Experts of a small language model.
Size: width 224, vocabulary 16384, 50.5M parameters.
Experts: 16 experts in each of 9 layers, 416 SwiGLU neurons an expert, 1 pick a token, a sigmoid router.
Training: a variant of Muon for the experts, 365M tokens, 5575 steps.
Below are experts of layer 3 (counted from 0) of a mixture-of-experts language model. Rows are named router (the router's row for the expert), gate (a neuron's input weights, with its number), up (a neuron's input weights, with its number), down (a neuron's output weights, with its number) and show model dimensions 112-223. Each number is 50 + 12 x the weight over its row's rms, rounded and kept within 0 to 99.
Before each expert's rows: "comes before" lists some tokens at least twice as common just after its tokens as in all text. This comes from a sample of Wikipedia text that the model never trained on. Tokens count by the router's weight.

# expert 6
comes before: " | ", ".", " |", "; ", ",", "–"
router:45 48 61 59 51 57 41 59 43 31 44 21 60 60 46 57 61 41 71 37 32 58 37 42 74 38 44 48 36 43 65 55 62 40 64 67 28 30 57 46 47 70 68 39 36 34 44 60 52 58 70 59 37 53 52 60 55 66 49 73 41 58 49 52 45 32 66 24 33 42 51 27 54 61 38 44 53 62 43 41 50 60 48 51 69 42 57 38 50 45 31 37 54 60 38 71 47 73 62 42 44 12 37 36 51 38 65 43 63 40 33 55
gate2:55 37 51 68 47 45 55 35 46 65 55 49 62 53 62 44 39 53 37 64 37 53 32 49 47 62 55 43 46 45 73 41 46 29 49 66 55 61 47 36 35 42 59 55 51 52 27 27 27 41 49 47 22 30 39 53 56 36 40 40 24 56 37 44 53 78 45 49 26 53 41 53 26 51 31 61 43 54 28 58 47 63 30 37 49 54 34 57 45 48 62 44 35 49 44 74 48 44 27 57 35 44 75 45 44 55 33 39 33 20 47 44
up2:42 52 72 20 45 71 38 52 32 42 50 45 56 48 68 34 49 55 46 42 63 49 49 61 63 44 57 55 46 45 57 24 57 50 58 50 36 65 66 64 72 50 55 47 50 47 50 52 56 64 54 51 53 45 64 58 85 28 40 56 61 37 79 49 31 34 86 44 47 43 67 43 62 60 56 46 56 51 44 48 63 40 67 33 56 28 66 46 52 51 57 61 56 35 51 33 36 53 39 50 44 72 43 38 53 64 49 76 55 34 55 69
down2:44 40 53 52 48 57 51 47 77 61 52 67 55 63 62 29 52 63 72 62 64 57 65 81 60 39 17 45 65 47 62 48 39 36 37 69 48 36 58 41 51 47 52 36 44 19 52 39 52 40 43 53 52 38 50 33 65 44 34 74 54 58 46 49 48 48 69 51 55 37 59 44 46 60 41 53 46 31 42 51 56 49 56 59 61 48 45 31 40 08 44 39 53 45 71 54 39 41 48 60 61 45 69 63 70 51 69 45 51 45 54 55
gate3:40 63 37 34 41 52 37 38 49 34 42 57 51 50 31 48 55 45 51 47 69 38 38 50 66 57 69 81 50 26 61 53 55 73 18 54 45 41 60 62 52 57 50 64 52 70 54 63 57 48 53 49 53 37 53 39 48 67 47 57 75 42 54 44 52 46 62 49 53 43 43 29 47 55 38 35 66 37 54 76 43 59 35 46 65 54 51 47 44 68 45 65 36 67 40 58 59 45 39 29 46 54 24 59 59 32 27 58 57 63 50 45
up3:39 27 50 70 57 43 40 60 56 59 52 63 58 61 62 52 41 62 62 60 44 60 51 46 53 50 62 49 45 51 58 64 65 28 76 42 48 69 46 39 73 55 43 45 52 66 42 29 38 83 60 56 27 69 57 44 63 61 55 37 40 50 37 49 41 69 50 39 49 69 29 45 49 45 40 59 33 60 57 45 34 48 41 60 40 69 66 53 68 56 47 30 47 50 55 46 56 46 38 67 66 69 79 62 37 66 64 56 66 66 47 70
down3:53 46 47 58 37 54 44 56 42 30 34 49 47 58 51 49 26 51 62 50 39 59 54 64 45 42 59 52 48 41 61 65 59 57 57 43 45 32 39 45 15 49 54 42 36 51 59 75 49 52 56 61 41 42 57 58 49 36 43 39 52 42 62 20 63 42 37 34 65 62 35 54 57 81 29 65 50 41 46 52 39 47 55 84 66 63 66 56 35 57 46 43 64 72 65 58 41 44 36 56 49 45 68 50 29 58 50 61 77 43 45 56
gate4:48 45 56 43 49 40 47 13 56 52 32 38 55 54 47 44 67 36 49 41 60 39 77 58 54 61 34 63 38 39 68 49 50 76 53 46 50 45 46 41 75 76 63 54 50 45 46 47 57 58 63 54 48 65 35 47 49 64 63 50 57 56 41 58 23 50 37 29 66 67 50 39 37 52 43 55 50 52 67 63 56 45 60 37 46 50 52 50 50 52 47 53 43 69 61 63 41 57 62 47 60 47 55 47 23 50 67 37 54 60 31 50
up4:45 50 33 30 52 45 57 52 35 47 72 65 51 43 46 62 62 61 42 38 61 55 59 65 59 39 69 38 52 53 34 54 28 39 42 54 30 43 62 69 21 57 36 42 38 45 62 46 56 73 47 53 35 49 64 44 46 29 57 55 35 50 62 62 61 70 53 62 41 63 40 57 44 47 68 48 25 55 49 36 49 51 62 50 63 54 70 44 51 62 54 29 58 70 54 49 43 52 36 40 38 47 68 53 54 67 50 72 46 52 64 60
down4:53 62 62 41 45 67 52 44 56 52 61 43 56 63 47 61 62 59 76 36 46 49 50 27 59 55 55 48 41 49 62 33 51 37 45 59 49 50 45 43 56 55 48 47 55 45 54 59 65 54 62 41 65 64 33 74 31 51 57 54 36 37 22 34 63 67 46 71 60 41 31 66 56 57 67 42 40 64 40 54 59 44 54 64 40 61 33 57 55 67 48 47 63 31 46 39 59 42 36 48 54 69 63 53 29 44 49 56 32 38 26 22
gate5:43 35 46 32 41 57 42 53 69 37 67 28 54 38 29 34 39 69 66 50 50 47 55 62 54 41 60 58 51 48 77 32 74 25 44 33 53 49 64 50 49 58 56 49 51 56 50 42 50 47 70 46 49 59 56 45 65 49 60 52 32 48 53 56 57 48 42 33 34 57 51 57 42 59 44 29 44 51 87 58 65 59 46 37 53 62 68 37 49 62 35 56 57 64 56 45 56 79 67 56 34 68 51 51 36 41 36 61 25 68 68 41
up5:38 53 58 54 62 39 41 32 48 60 40 54 39 58 38 51 67 50 50 53 46 59 56 62 46 44 39 50 69 68 72 48 42 60 73 43 46 51 27 42 46 41 50 39 57 47 62 51 53 49 48 49 52 48 32 58 31 52 45 47 63 47 60 59 29 35 49 71 38 54 40 39 63 20 43 69 50 43 19 46 45 49 59 61 72 43 37 72 67 37 63 45 45 51 45 36 39 56 45 64 78 79 44 47 58 46 52 32 66 42 46 44
down5:60 47 41 30 54 43 33 72 55 39 32 68 36 45 67 38 45 33 44 47 55 46 44 46 55 53 37 37 42 53 51 38 55 76 31 49 50 32 25 14 54 57 61 68 35 37 64 33 42 46 63 45 56 64 55 45 74 56 66 40 35 40 36 53 65 65 43 59 78 51 48 32 52 50 34 53 54 40 74 44 55 50 59 70 45 68 65 57 57 51 41 81 62 52 27 53 33 47 55 50 53 49 60 46 24 33 39 49 66 35 46 48

# expert 7
comes before: "| ", "-", "|", "The", "- ", "==="
router:46 48 64 57 50 47 23 47 41 40 41 21 48 56 44 51 49 50 70 42 46 61 43 35 68 58 38 40 38 42 71 61 58 53 47 72 23 41 60 32 58 68 62 37 44 54 47 52 51 58 59 64 36 49 55 48 66 47 53 53 39 60 50 45 46 35 71 22 56 52 47 36 47 48 26 42 35 53 41 52 58 59 40 52 66 42 64 41 57 48 34 28 42 50 38 66 45 63 50 40 37 35 37 46 64 52 40 55 68 57 49 51
gate2:43 59 29 35 59 51 58 47 42 39 59 61 48 55 73 70 50 51 57 50 63 49 61 61 62 52 40 56 58 52 55 57 64 31 39 21 45 64 54 33 38 37 36 35 57 35 34 54 36 48 68 53 43 43 34 37 31 60 38 51 42 61 43 75 34 41 55 56 49 43 53 47 58 52 54 53 57 37 37 66 63 46 44 47 49 66 44 48 60 42 41 46 59 22 50 45 71 68 49 65 45 54 52 55 49 48 50 48 36 37 26 48
up2:43 59 61 42 49 68 54 28 47 32 67 58 33 55 36 42 30 27 42 52 54 41 42 47 56 53 60 54 53 34 62 63 41 74 41 62 43 57 48 55 67 74 60 72 57 51 48 39 50 51 57 52 66 41 49 27 64 67 40 53 78 53 42 50 33 29 32 63 41 58 59 59 64 53 43 68 52 28 53 42 33 49 36 49 49 58 39 58 35 39 56 35 34 64 32 55 51 45 43 84 42 34 51 51 41 53 46 47 47 66 34 38
down2:50 58 48 54 59 68 51 62 60 55 45 34 45 58 37 60 51 31 44 59 48 52 38 20 70 47 63 55 67 40 52 52 31 55 62 69 43 43 59 62 61 54 50 53 48 61 68 47 60 60 64 39 59 56 68 50 65 54 52 48 37 39 37 49 61 40 50 59 53 48 54 53 57 42 48 57 59 34 71 57 28 45 62 51 51 53 48 68 53 26 77 62 52 61 28 51 52 41 42 67 53 44 47 56 47 73 31 43 68 44 56 40
gate3:51 62 75 54 44 33 64 46 44 58 29 40 58 39 62 59 76 58 52 44 61 41 46 40 49 61 43 48 56 63 43 65 51 57 32 48 49 68 48 47 49 69 45 57 60 46 48 46 58 65 27 42 55 51 45 35 56 51 47 13 44 40 53 68 63 46 43 63 51 52 51 31 60 71 65 45 41 40 85 56 48 58 32 35 39 38 31 73 60 57 43 44 26 48 59 64 45 45 40 40 52 49 51 43 32 39 67 55 49 26 52 49
up3:61 58 75 35 55 63 51 67 71 42 58 32 49 58 51 46 49 41 44 50 44 64 33 23 42 36 62 54 64 44 51 46 38 39 44 54 57 50 58 55 52 47 52 58 31 68 55 40 59 45 47 53 57 63 74 47 62 41 60 61 66 42 42 42 36 42 73 48 49 55 53 55 64 65 31 61 55 45 48 37 43 36 62 51 18 56 61 44 34 66 40 45 53 27 57 66 48 56 66 64 32 62 43 50 41 35 47 57 51 43 45 63
down3:54 41 56 46 64 41 43 39 24 65 42 51 41 47 59 42 50 29 43 44 41 52 50 67 61 41 61 51 43 48 47 40 49 44 35 38 60 62 54 67 65 35 53 42 51 59 45 33 69 39 41 53 64 58 49 46 35 45 52 46 42 25 51 45 50 41 71 73 56 66 54 25 45 33 42 45 57 64 49 54 40 36 33 35 25 65 46 43 67 48 58 59 45 41 47 55 32 19 74 56 42 55 40 27 48 68 34 52 58 55 68 47
gate4:48 46 52 26 44 48 46 56 40 50 50 38 60 47 53 48 41 50 47 43 46 50 43 55 84 55 45 41 53 69 45 48 43 45 52 36 44 43 43 63 46 38 60 66 55 45 55 50 77 53 40 28 45 60 39 58 42 61 49 52 59 33 50 58 53 53 44 54 95 52 39 44 60 78 29 60 56 42 75 65 17 38 47 42 37 41 56 62 27 46 46 68 53 57 54 52 42 29 34 41 46 51 45 34 64 62 44 73 49 63 40 44
up4:47 31 41 46 53 63 48 49 54 56 35 55 49 44 63 51 84 49 41 35 42 28 55 52 51 51 40 63 44 53 43 66 41 66 51 54 62 54 75 53 52 49 47 29 51 61 45 55 58 26 57 44 53 32 58 65 43 55 67 57 41 54 32 51 67 41 43 54 30 53 47 35 41 38 59 52 61 58 20 40 50 53 49 30 54 53 64 40 76 25 40 72 64 45 38 55 51 55 49 54 74 38 30 55 39 47 59 50 58 33 64 60
down4:62 67 57 48 58 51 51 43 58 62 44 55 69 55 33 28 45 64 68 51 59 54 61 43 47 47 43 48 56 62 46 25 55 34 42 69 69 15 46 47 47 52 52 48 56 61 62 40 48 50 51 32 48 52 65 47 31 60 57 57 29 55 69 71 61 65 65 47 54 47 61 42 40 67 59 51 50 61 75 71 65 44 54 35 37 57 49 65 42 36 56 50 56 58 33 43 45 48 60 39 42 52 45 37 47 57 46 49 42 44 40 34
gate5:54 38 58 48 47 65 31 48 44 41 65 56 52 45 45 51 54 65 32 67 25 49 58 41 29 66 56 50 39 44 33 39 41 47 46 42 23 59 50 39 49 54 41 50 71 47 52 46 61 75 47 60 74 63 70 33 43 47 43 58 59 63 35 38 27 59 66 51 55 71 46 41 61 42 28 72 61 48 54 58 52 40 55 48 52 43 76 56 60 28 61 54 66 40 46 28 53 64 51 75 34 34 47 49 29 58 54 58 39 34 48 55
up5:70 57 75 32 79 43 58 49 53 49 25 60 34 72 60 33 48 53 50 63 75 46 65 54 69 51 36 45 58 48 68 71 57 57 47 42 44 70 49 80 36 32 60 33 43 64 34 70 27 64 57 59 36 26 30 65 59 45 60 46 47 51 57 55 58 39 42 64 50 56 48 51 39 48 51 51 61 38 44 40 24 35 46 52 63 40 48 33 54 31 39 45 52 47 43 51 48 56 51 34 40 42 60 44 42 28 65 52 45 57 48 49
down5:68 45 53 47 63 56 41 51 47 31 55 47 36 52 46 40 63 50 42 62 45 61 29 46 38 51 45 44 50 67 39 32 49 54 54 41 44 59 63 63 43 66 51 39 62 60 45 44 39 51 50 66 57 46 70 31 41 51 59 60 55 42 41 43 33 47 61 42 53 42 72 42 27 67 51 62 34 63 77 50 50 66 49 48 47 19 82 51 43 58 46 56 52 57 42 40 39 64 30 60 47 43 47 54 43 69 58 61 42 19 55 38

# expert 3
comes before: "1", "2", "0", "3", "4", "6"
router:43 54 50 61 51 37 47 51 58 33 34 21 69 50 45 50 60 50 63 32 13 40 42 39 74 39 40 52 65 77 55 40 62 56 54 67 42 23 59 51 55 53 68 55 43 26 45 64 49 56 65 62 28 43 66 53 51 69 56 62 53 50 58 57 49 31 59 26 48 53 40 39 37 42 46 31 48 65 29 48 55 70 58 55 83 54 51 50 42 57 51 57 47 56 53 72 41 76 67 44 34 41 45 51 53 29 41 22 44 37 35 44
gate2:57 64 45 47 76 57 60 39 68 52 37 44 32 45 49 47 43 75 45 50 64 27 62 52 33 55 48 58 62 45 42 48 45 65 49 44 62 49 66 38 49 54 60 56 56 41 41 58 42 67 48 53 66 52 44 45 41 41 54 53 51 47 48 32 70 55 32 23 50 54 52 41 65 59 41 48 50 56 51 42 49 44 51 36 22 29 51 54 27 46 61 44 29 54 51 73 48 42 55 52 44 68 41 57 49 38 40 48 61 75 63 52
up2:48 46 69 45 49 47 48 60 65 34 46 39 60 50 68 46 52 55 48 61 53 46 66 49 43 40 62 63 62 49 56 52 73 36 62 17 53 50 73 47 38 50 52 46 63 67 66 60 47 43 30 56 73 64 41 54 55 52 49 45 48 37 48 25 48 51 53 29 20 22 71 64 25 47 42 51 43 41 47 52 48 70 65 42 64 35 45 42 37 61 53 34 49 44 38 38 60 53 45 36 36 57 53 35 56 28 54 39 46 54 40 42
down2:43 44 31 51 27 44 51 54 44 47 52 53 68 34 54 52 50 54 41 59 44 52 61 37 73 52 36 52 47 43 61 32 56 46 52 46 16 38 71 59 44 56 38 48 30 53 61 57 31 39 52 61 56 55 50 58 46 42 51 48 59 56 62 72 66 65 62 56 48 36 19 65 59 30 59 32 31 63 53 26 65 46 52 56 53 56 45 63 57 33 58 67 49 40 54 44 52 58 75 49 51 65 45 53 55 30 39 41 61 47 50 36
gate3:57 49 47 40 25 50 50 51 39 39 33 43 46 23 65 57 35 50 73 39 35 66 51 65 48 50 55 37 60 50 34 67 56 40 57 58 42 50 42 69 32 37 52 55 38 34 53 63 43 52 40 27 51 55 58 43 62 47 45 53 41 65 41 57 58 46 34 50 50 47 57 57 68 46 55 92 78 50 53 44 52 49 50 44 58 26 53 47 54 19 59 37 38 53 77 61 34 76 78 50 47 41 48 56 47 43 54 80 58 63 54 53
up3:59 70 46 66 56 47 54 43 50 52 57 29 75 55 40 62 58 38 47 69 49 60 56 44 48 55 44 61 51 49 58 54 37 70 28 40 73 63 59 37 53 44 71 25 57 58 43 26 33 49 69 51 80 96 47 56 66 36 44 59 46 41 45 56 44 65 58 59 27 40 68 35 65 63 40 46 29 40 46 71 40 38 45 52 39 14 56 45 23 49 56 43 60 53 43 36 55 47 46 28 61 47 58 49 42 52 58 52 55 28 64 49
down3:52 57 31 63 50 69 41 48 39 63 54 47 52 65 52 40 38 18 59 61 40 91 39 59 56 51 34 31 63 38 59 55 33 43 58 57 74 61 30 47 50 62 75 73 69 55 47 55 60 44 69 51 83 46 42 53 71 50 48 39 70 60 41 57 58 61 48 30 60 65 63 57 50 46 43 62 68 66 65 45 41 49 60 64 52 62 56 53 39 48 58 54 41 57 47 53 43 57 34 37 40 50 33 63 64 79 45 48 58 50 53 44
gate4:58 65 36 43 56 49 39 60 35 42 36 36 62 54 38 56 41 55 49 29 43 61 69 50 66 38 71 53 66 53 50 40 49 50 30 68 44 58 48 29 59 51 57 57 62 58 59 53 39 70 50 44 62 51 61 55 38 57 60 52 68 36 39 41 42 62 41 43 40 53 28 64 47 46 24 33 25 47 19 44 49 60 44 45 36 47 52 53 53 69 77 48 37 49 53 67 52 29 72 46 22 42 35 55 44 45 48 53 58 41 37 49
up4:56 46 74 55 35 71 45 50 56 50 61 45 64 44 64 51 22 43 46 72 43 39 52 49 43 58 52 57 43 55 45 38 33 48 36 46 59 47 48 61 41 76 55 47 30 55 45 42 39 22 66 57 50 69 21 38 28 44 57 71 54 44 34 61 82 65 58 38 59 47 46 29 28 30 30 55 65 66 66 55 50 58 56 59 58 51 59 56 72 58 55 39 58 50 35 60 35 41 61 59 52 30 69 58 53 54 70 50 48 40 69 55
down4:52 63 50 31 61 60 39 64 59 63 67 27 56 52 38 53 45 38 48 51 60 46 40 43 73 35 60 57 61 29 56 57 65 59 38 42 42 51 72 38 66 31 61 38 47 45 46 50 80 65 47 54 47 46 59 57 54 58 37 59 49 62 44 49 44 49 44 56 47 56 43 62 40 75 28 57 56 72 46 39 39 44 35 34 49 57 46 56 61 21 51 39 51 55 31 68 26 43 45 37 51 67 44 64 48 45 65 54 54 73 23 60
gate5:15 63 47 42 46 47 57 43 50 42 43 33 45 46 50 58 42 31 64 50 55 61 46 53 49 73 47 54 55 51 58 67 44 40 64 50 55 56 71 47 44 51 33 43 38 75 27 57 54 39 40 57 15 60 48 55 44 61 57 37 39 44 29 32 40 41 48 67 61 70 48 72 57 52 56 46 33 39 50 50 36 60 52 68 49 67 69 51 59 64 62 63 44 59 42 33 52 46 63 48 53 63 46 44 53 40 56 66 48 42 48 53
up5:38 52 38 54 58 46 73 39 64 59 40 35 41 56 54 48 44 25 77 61 47 44 47 34 40 61 58 60 52 67 48 66 58 47 38 52 79 65 52 42 43 49 56 38 48 53 46 35 50 27 55 50 17 53 75 38 67 55 46 53 53 48 41 40 37 33 46 58 36 55 61 34 33 51 40 47 37 49 38 59 68 40 58 49 49 51 45 44 56 59 45 47 63 63 23 47 41 55 55 27 40 60 42 39 53 44 55 55 51 66 68 40
down5:32 57 39 69 71 51 55 49 58 45 21 58 30 46 62 38 66 52 37 49 43 57 41 44 51 46 44 48 57 49 26 43 29 49 34 49 47 57 64 26 30 51 39 74 59 38 67 49 59 46 44 56 73 62 40 51 42 43 53 58 87 39 62 55 33 46 48 46 52 60 49 49 61 61 65 59 32 48 42 39 49 43 51 42 44 52 74 48 45 65 61 60 47 50 68 54 51 31 54 63 71 43 59 67 51 62 54 56 46 34 59 43

# expert 8
comes before: "\n\n", "\n", " The", " He", " In ", " In"
router:46 37 59 59 52 52 36 54 61 37 47 39 67 53 44 57 50 46 53 49 35 62 49 50 65 45 43 52 36 51 55 42 57 38 67 85 34 19 58 41 53 57 65 38 43 40 51 59 61 59 59 61 29 56 41 55 59 56 43 58 39 51 53 53 54 49 52 22 39 40 49 13 42 71 15 48 53 48 45 30 50 66 49 52 69 46 57 40 46 40 38 29 47 56 45 76 45 60 59 48 20 35 46 43 57 37 64 49 68 38 23 53
gate2:41 52 45 62 80 46 49 41 34 65 59 57 52 37 37 52 66 44 46 36 67 53 58 45 52 53 51 44 63 42 62 52 60 58 35 47 57 58 29 49 65 39 64 24 29 42 14 50 42 41 63 50 69 46 67 59 41 52 44 60 42 52 61 52 62 35 53 44 44 43 47 58 70 32 52 69 60 53 70 53 73 45 46 66 57 43 62 49 48 47 71 60 34 30 66 51 30 68 33 37 49 53 41 47 18 41 49 31 40 36 32 60
up2:61 41 38 44 13 66 42 69 67 51 55 42 73 50 63 52 39 38 36 51 50 48 58 60 43 52 44 71 76 57 28 56 62 29 50 47 52 58 72 30 27 72 34 60 59 70 71 41 40 45 39 56 23 42 48 41 62 55 55 47 79 58 58 43 38 61 35 35 61 56 62 39 44 64 55 40 34 57 30 59 51 65 48 29 50 47 60 60 45 54 19 58 79 49 47 58 72 53 48 50 61 38 47 72 46 68 62 54 35 44 59 53
down2:63 40 42 61 51 45 54 52 49 46 40 69 56 49 32 62 64 63 49 71 56 36 60 56 48 61 50 46 56 48 18 48 56 63 42 57 63 36 56 33 54 58 29 52 43 60 43 48 51 41 46 57 38 62 47 42 33 54 64 49 42 35 42 47 61 46 48 74 51 45 27 55 59 39 51 31 50 66 43 52 35 59 58 41 31 59 43 30 70 46 34 46 74 53 25 57 65 49 51 42 28 42 43 50 43 31 42 56 61 71 40 58
gate3:34 38 50 24 12 45 56 72 40 34 31 50 44 45 63 55 52 52 49 32 58 52 55 50 53 48 40 45 38 73 63 34 41 33 69 57 57 63 73 36 62 64 50 54 63 59 40 51 47 56 42 56 31 75 32 46 52 52 59 50 72 61 36 45 41 49 59 54 25 42 48 44 53 50 57 39 56 36 52 61 57 38 66 56 28 48 62 56 37 43 42 53 74 58 34 58 34 43 58 77 36 66 72 49 55 57 31 50 59 39 55 46
up3:51 47 54 61 79 61 54 43 42 57 57 74 50 53 25 53 64 57 26 58 59 44 52 44 62 59 47 62 65 46 45 73 55 75 50 41 57 37 48 59 48 37 66 41 52 59 67 45 38 46 70 61 46 44 59 60 71 40 44 53 18 48 44 62 57 37 60 46 76 61 40 61 54 57 54 57 58 74 50 22 65 54 43 46 61 63 39 71 82 74 69 44 29 44 55 42 64 77 41 35 41 36 41 41 58 44 56 55 47 53 47 58
down3:34 62 70 52 48 48 55 60 40 34 37 54 47 57 56 43 56 50 65 51 67 26 33 64 52 41 53 39 21 71 56 28 40 36 37 57 61 66 50 32 65 35 36 56 41 30 45 53 49 73 32 27 52 46 60 53 55 40 42 30 60 52 48 43 48 35 62 57 26 47 38 27 48 69 52 43 57 29 36 59 42 38 42 48 46 55 70 47 60 36 52 38 57 49 59 46 44 45 53 52 54 31 34 53 51 63 28 37 60 30 47 59
gate4:60 46 42 51 58 39 53 33 39 43 61 65 46 57 58 61 69 43 52 56 53 51 38 56 61 31 49 46 63 35 52 56 51 36 56 31 39 44 42 64 30 48 48 52 28 45 45 53 25 44 68 63 62 57 39 71 53 42 64 45 11 67 64 46 58 39 67 48 28 49 53 70 35 38 59 61 31 48 57 52 58 53 62 57 51 26 36 68 43 57 47 36 50 60 40 50 74 49 56 52 43 63 55 48 39 43 73 52 56 70 45 35
up4:57 50 69 63 62 43 55 37 39 47 61 75 39 60 63 52 55 43 69 64 47 55 34 37 63 59 49 59 42 56 58 52 47 42 66 52 51 51 58 44 45 59 44 56 39 32 60 58 41 65 51 65 59 47 36 49 66 42 53 60 36 76 58 59 43 35 60 67 51 67 54 46 34 62 66 62 56 57 53 52 57 46 74 47 48 42 57 75 64 68 68 52 33 63 39 44 46 51 51 69 38 50 34 42 55 32 55 39 65 63 33 50
down4:44 43 50 48 51 48 54 58 31 48 41 54 56 30 58 38 49 65 44 42 31 52 51 69 36 42 54 44 47 48 51 41 60 56 45 80 48 52 49 53 32 55 45 24 44 64 60 44 45 65 63 52 56 39 54 56 35 43 54 45 38 37 45 54 59 55 52 38 39 43 58 39 73 38 40 56 46 79 63 61 61 63 40 41 32 66 32 22 37 37 39 62 58 63 54 58 41 63 44 37 64 47 40 52 60 42 55 56 55 38 57 20
gate5:43 59 59 39 55 33 61 58 52 51 48 39 34 50 65 48 44 43 56 59 52 45 42 35 63 68 44 32 53 34 76 54 51 49 65 58 39 66 65 45 27 26 39 35 58 63 71 53 53 40 34 67 59 40 52 69 59 49 67 43 46 59 32 42 61 73 50 45 36 60 49 44 48 51 44 48 52 42 44 51 26 45 46 61 47 53 86 57 48 58 49 33 59 63 29 66 41 60 59 63 39 58 43 30 56 66 18 64 52 38 40 22
up5:46 55 63 39 49 53 58 54 42 52 41 52 42 25 58 53 47 47 43 58 57 35 17 16 60 60 22 42 58 35 57 54 47 59 64 64 44 37 45 48 39 46 29 60 44 44 36 49 60 47 35 68 36 73 61 41 58 39 58 45 54 64 25 43 55 53 68 35 51 45 52 32 30 32 53 55 35 47 40 59 31 50 61 56 42 48 68 42 46 31 41 32 61 64 46 75 34 47 64 55 37 65 15 38 46 62 29 68 64 60 50 36
down5:39 50 46 75 43 50 78 54 38 52 52 51 50 63 59 55 52 47 32 35 43 64 58 63 47 40 70 50 55 57 57 44 39 60 47 42 46 37 51 60 55 22 49 43 44 59 46 54 52 67 48 25 43 52 45 63 22 68 52 45 51 34 62 52 57 47 43 64 87 56 28 79 76 63 64 31 57 62 63 48 81 36 54 53 48 38 32 46 48 56 36 69 44 43 42 33 63 63 42 64 58 39 67 57 71 41 56 29 46 64 36 55